config.yaml
moe_layers: [4, 5, 6, 7, 8, 9, 10, 11]
balance_loss: 0.0189
balance_bias: false
grad_clip: 1.0
batch_tokens: [32768, 65536, 131072]
steps: 7854
Below are experts of layer 5 (counted from 0) of a mixture-of-experts language model. Rows are named router (the router's row for the expert) and show model dimensions 80-159. Each number is 128 + 32 x the weight over its row's rms, rounded and kept within 0 to 255. Numbers have three digits each.
After each expert's rows: a language model's description of what the expert responds to. This comes from a sample of Wikipedia text that the model never trained on.

# expert 34
router:107121121147107094134123167139143183132176162163142066064121072101152086150101118115176160147114233123129102133094142119114076139120182176142083119103152118102186149097113106147134135123144145155123096151130118103074076175097149143135125120
What it handles: Particles and word-starts

# expert 56
router:145160101058178111091137076166100150176121114186125095170169068151142078119105132139164177075139162108091066157088121086102098089139160185147063116118076096144117100131115074168101078134177107157106128138100082126092086148178113178126157076
What it handles: Punctuation and Brazilian names

# expert 41
router:120103129151118120108137188132133155119170135126139050183113068106143098130092140116194204178111099121084079151098189068083125119111178141147133112180131142126156114140163109125100130122138142154152096109135122076113091202089145157139118158
What it handles: Compass and place-name words

# expert 59
router:139142099080136087091115115184101087165121128176120081157146077121104098085107121123176163140112178092089079139103136093122117116105171178190109129147074073151128129150157074166106078165183113159120108148076081107090065154163112167118161104
What it handles: Table cells and years

# expert 52
router:136136122096119154148164147152124114163135109239118027126143089146139113117157102139151154099173180117097099146141160084127151124125160188142155137133121143089129141149135113159137089116133095131154129130101100111078100171099134163104149122
What it handles: Prepositions after verbs

# expert 58
router:120126093079084150098149132128125136187120126164127062186130092116157117158146133127180184112120175100045138114090138118121104119116179178199144189165156127084152100173143125124146101123124157168193150164095117128125061190106116131109116141
What it handles: Plural endings

# expert 11
router:059122090112136103131134154158164173203184170160136022166149131135121140091129099127139187117156151090059110194105147107089138087114163186136137126135115125124117116159162089183101113149139131134134111146090073111058066187163119162157148137
What it handles: Articles and connectors

# expert 6
router:143120123088100140104121171221132110140102130152106124124126086096127102134118205119152154142167131122090061172093139110132102121099177176110099123159125156089124153101151121186156129178109094152169088145070153136100090154169152140101128113
What it handles: V-syllable word pieces

# expert 38
router:167159092093096175141171130155137125164159114145134080123174054130113117131093162138160151098115185111079102109128160038125124124116154165133125193089172187164100110123116119153127096097181125178103132189080089140116066188111199160146100104
What it handles: Verbs and verb endings

# expert 27
router:094142129091146118113102112178129119146170147139130110181105132149130151131132135131154140139172161097079102130113171050090130107129168178156110136166075139111082102149128132177122158137138139184144115107113077157096058182111133153153164151
What it handles: Commas after place names

# expert 14
router:129131067120119108192142149146133101155172139150110099144167078115151150093122112113156120115143153089128109165113088086101121101117107175133137108090126066140137099153111101135088047099152125106120077092070091125112062183122071160111113135
What it handles: Infobox field labels

# expert 19
router:141173114103178095098141102184119087171168177200151064129179082113142136153152094120177172171106149117111110135134089058118111113159149166145122123152135134107126089101116097179107121159151099132153094137078108106059130172157141178163143163
What it handles: Line-start spaces, capitals

# expert 33
router:139164113076092158120148106180125141158108109156110126160139086128169149142088092144145139105169138180073068074185117094081100132099136138117100171079125183170125117115206134172160077093163110138126132184095115119096079159112134130110083137
What it handles: Scientific word endings

# expert 24
router:168167091098118127099125110157140144203159088174132116179163090102101170130086083102183156134164168078093100121153162106099096099094172149121144119107106072172145119115143106150150109156125106193149100135080107126071070157171131170135117107
What it handles: Hyphens and spaces

# expert 53
router:137159094097121118070083115193086192191151148187109101159102066121085114119109136101141167151186176120082096165115107088135120102107159158173108141114102091145118153114128094149115100177160169144124068160085080099084084160176113149098135100
What it handles: German words and dashes

# expert 62
router:139154114077113115099096110180084166169136091191091091160082078139113118136129096167158165110125161104079087115089127087126148109116137167169102102132085128150130167129136095145104076131157098161128126122112090094078089166147110148126150104
What it handles: Polish words and separators

# expert 1
router:157143110085146123116093175210107141158118143135098132152149042117088103129087091148151213111138144082080116167128128099128162126108163191141134111166159147120182134117155052134086080153158104140167143138143124134085074193102138119121137091
What it handles: Arts/field word stems

# expert 40
router:100117122061163119118134165162159135220177124168141097205127064145182138123142102116145193172118124056088125191136130128075080094155159122139121112146115092107151047154173099176102126089151147166166102124081147117129071162154143151141124163
What it handles: Event and award name heads

# expert 37
router:144146104087148121114146093194121179170142118151103043176132071133138132114100101177147167140140171117088121140128130076128156112138163153166072140135091087144081108137143094132073089141162077162148111147068097095067092156119139163146162097
What it handles: Name starts, table cells

# expert 25
router:123126105123149148112133087135135107129194096163132084170103104162151137127119122109201153107154147107065079119106155011093121052117184184163096161116056124121100119097128139142106141148166151140152140172091087160132114204123148123117167152
What it handles: Number punctuation, coordinates

# expert 22
router:120164108076114101074110090188124137148138137179131079151140102170073140070102095116173162085161187122087097147095125089105113095124148169176102118124089114120142128118110065114115078192174109159106078145081107083089087158155106165132168070
What it handles: List-value starts

# expert 5
router:152162085092143133098127121117125095149138120175103099173103064156169163083163102131202143165122152158112120139165117074082152116130143136117110176141113147102150094092139075131135059158177098181141101191123092096058078200092153128137161167
What it handles: Adjective suffixes and modifiers

# expert 44
router:111157103097161088134105115170123155160176123173143085126137095140196138116147086096165169140088141126102108131071163102152104147097152193211141112159113149136106151122168109117110108137145127158162132140126096116084080142161106178143133124
What it handles: Foreign name letters

# expert 21
router:107125103081126141093110104154090127174109184171159100176147097121128080094120097155170182105145153082064096143115138088156118084098164156145121110187096066118091119153113088152090073179173141172156121121085108122108087174198110181116131101
What it handles: Non-Latin script bytes

# expert 47
router:136109122098103134131117119118133111153111125218150041120130074138131176104134160102151172138153135129099117153135095106089095130148164187099125110109115100103105110128151106175141122132194096123145130153064080106074069158114113139098099088
What it handles: Main verbs after subjects

# expert 49
router:109141139095149125122125141150140122133132133164127095193135057135166109108108131127174191121100118124077127144147177095091068102099198143180113142144137120147125115137190098172081084118146149145143133155097079116088096190178139160185136134
What it handles: Institution name heads

# expert 12
router:096118069141127097139122142164118177133140144140134094122157042160196140087113101169163151105091118088123117121115109062157095093118143185163143143130134111155162086101137055162145072137161122103086087181083077176124043209120101161126177102
What it handles: Infobox field labels

# expert 9
router:158147113094130114102090108181079138189146138183109076140141070093130111105074114148155215119099172087075096162114112086141124077115130192159094141154081085135132132163152080194070097171186140162139120142096092088059102183124131206128136088
What it handles: Years and British nouns

# expert 17
router:129125120104115160151140129122162155137110090162134063163153107127113109127100115103202136089107149119103117137082126056136131106129172220157151142108141126067117128099140048214138101137197161152110174133074119175139039169181166129123131119
What it handles: Results tables and abbreviations

# expert 13
router:103162088091182119121143117164152097175168126217150140123136084146145153144143105076171141125085132143050145118158114074145150113157161182191138179176117158143120121109151110110111115118166134067140116100118108126120076131145119121135159131
What it handles: Foreign name fragments

# expert 63
router:130145118118143064118149108156126121186144133196117061169141106074141150133125093110162159102151163138102126129095140043081163146105179199123116126148127143134142104132145102196137110135127142134122117155108059136084093206096177140083127154
What it handles: Clause-linking conjunctions

# expert 4
router:148115127126125102122114143160109141123165166155145113128144055118119120152080079123189130140153193097068065123087081107117140139100166136155139101177154160134154130104150060124134087132105127081157187119116107194081094106170124129136138110
What it handles: Short name-syllable fragments

# expert 23
router:168161102088130135073098144184085152171145140161116056173155070135113121133116134143156176092143203100090089162125138075125144103155142168151063126133106106098112131117144082157076078164185110166150101177076101095101096165174128192118134083
What it handles: Word-initial pieces, names

# expert 10
router:196135090121116151090078138157128089140124172173122042132162077105163156100125157115160190158122150104096103157147154096088096123115163157120100115130116175138153117192082109166163129191177107157153108165089080143080086160142114163112139136
What it handles: Be-verbs and w

# expert 32
router:145120119102118095111080156167127153198149134169143058134083099145133114088063140128207181141142188114078097108084120069101129077111166157100133111154120086131157135145179100157140123149130137144097129171119097113053073176094108151171102175
What it handles: Word-initial consonant pieces

# expert 7
router:111110134127095139122153142133131112179155097205097021185122091130155129122127093120175144088134149111105088168133157086128110112129230183097096122116161109127126095142152102151086099130155117155123153121078080114111073212130154175132127132
What it handles: Prepositions after nouns

# expert 60
router:113172111078128116120101145162169076181203122161115111206107088123135108090102116170157144119127137087114140144147119079127097101112173139109093164162122099132142149083158078162119108163141139193146112154090105145137077181110120138144179139
What it handles: Person role nouns

# expert 55
router:179164115103149141109120115136057131160158130211122104145148037106135084082108118104200148086182157108092116101133151073079128119078182202189107099156097155096104163092149125116114064114126119161098127161046128115089050168169152125109148131
What it handles: Digits and LaTeX

# expert 61
router:165136117084133168124109102199115107148117126142096110141140082171158127061148118178139162121101186117121086098137101073075110101153182155144110123095112145160132124137160107178153079131169099141142082134057155129057121176112111127145145163
What it handles: Time prepositions, word middles

# expert 16
router:095098088100134117093101118147130089149126150152101132165151102122168161069117113181156159094145138128079073165130149066105111114135182175119139072117106072098138077137111109200127116120163135103130093092047095118115044157140086149111173115
What it handles: Field separators

# expert 18
router:107113104117098137106182143191084127198135160203102087169119072090129127138125174175182158106142124119070126119118178119133116116090133156144100121119133152157141128062114123144137122128153135140176069205066084073077047158084114189109122186
What it handles: Word-initial stems

# expert 46
router:137106111101094186118140146195150160141123115161189119156135042130116090131144103161157137173103144129051090140150137113111096089124127176099073142161092078125125173072145114148183094155126137138163147139070163157101067191128134175078144105
What it handles: Mid-word stem pieces

# expert 26
router:137152124071149119116098111200106151195144122191139096150153099133120102103121131163157191103128159089072099148090117084128145082138158148170070129124089127164139133153147102157110080125171136174137135178071072119049096177161150184137158072
What it handles: Names and number pieces

# expert 39
router:161161124055118137100123110174145187166134173180137123186156085133195148112120096085169127118094138114076112152059123124138133110128124171153039113164108146166120075139140100159159107122160148171099155161093096137075101130116111130158161105
What it handles: Spanish and Slavic name pieces

# expert 54
router:174147102077127085116139136132148154132131125188101058140093078069117120131132122111162133084147138098088069128131142084123141103179155202149114095143079137108155090071162074175107056119157106193116106128100121128083085212117151159148115157
What it handles: Quantifiers and numerals

# expert 42
router:157131091088128135127137078173098154163162123183142074146130072170123098116083102182185175134138210090080086135094118090147153109129143163168098153125115081145136089128164105168085075128170154159141118154070093103052072173186087185092144129
What it handles: Numeric punctuation, table values

# expert 2
router:141132096060121097102137136181105106135163165189136123162155044135136115078132093093210198140143149129108101134133112080094144109108161205144101110102146107120127154096111096143135111126132128143147091147045091133111097156153160187131103165
What it handles: Space before numbers

# expert 43
router:106156094097089118114130108146127097182225171196139110192164090119091196134117113108109156105167144093135125129102101089116143121130117171189144120086085183135155118151118051138128074147120117191118112121096103075147095139123087181139129110
What it handles: Credit names, separators

# expert 45
router:126110124110105144123188128147106108158106186146111091116091087134101125093125123153158175083161123104151066144165107029161112098123111185164175169123136103114121136094146086171084096183162145153143139151062073112077073182086125188108129137
What it handles: Word starts after quotes

# expert 29
router:127129126038111070147083167114114108165135130164142071119134075113107106135139137133139151130196163116100127103119156099072125141107160170184111101127035124154172154141125080101160074100145140136129097155082089113069036171101143143108175143
What it handles: Pronouns and particles after verbs

# expert 51
router:158155092082088157105074097162089155167127121165122093141126092175121112164086129146151207106143176131091072150134129092090147103123147174152077110124110063125088122128161086161086094117166129175126122162105088099085119162138122166128135101
What it handles: Species epithet pieces

# expert 20
router:077145098126105107090115165163132097157130147178151100157158117093116138095120128136169128091161139103087118151135162075102162124120191163176106116138096151107137148114135060203122114128146124152118097113077049168110073252079132183121137116
What it handles: Appositive articles, "known as"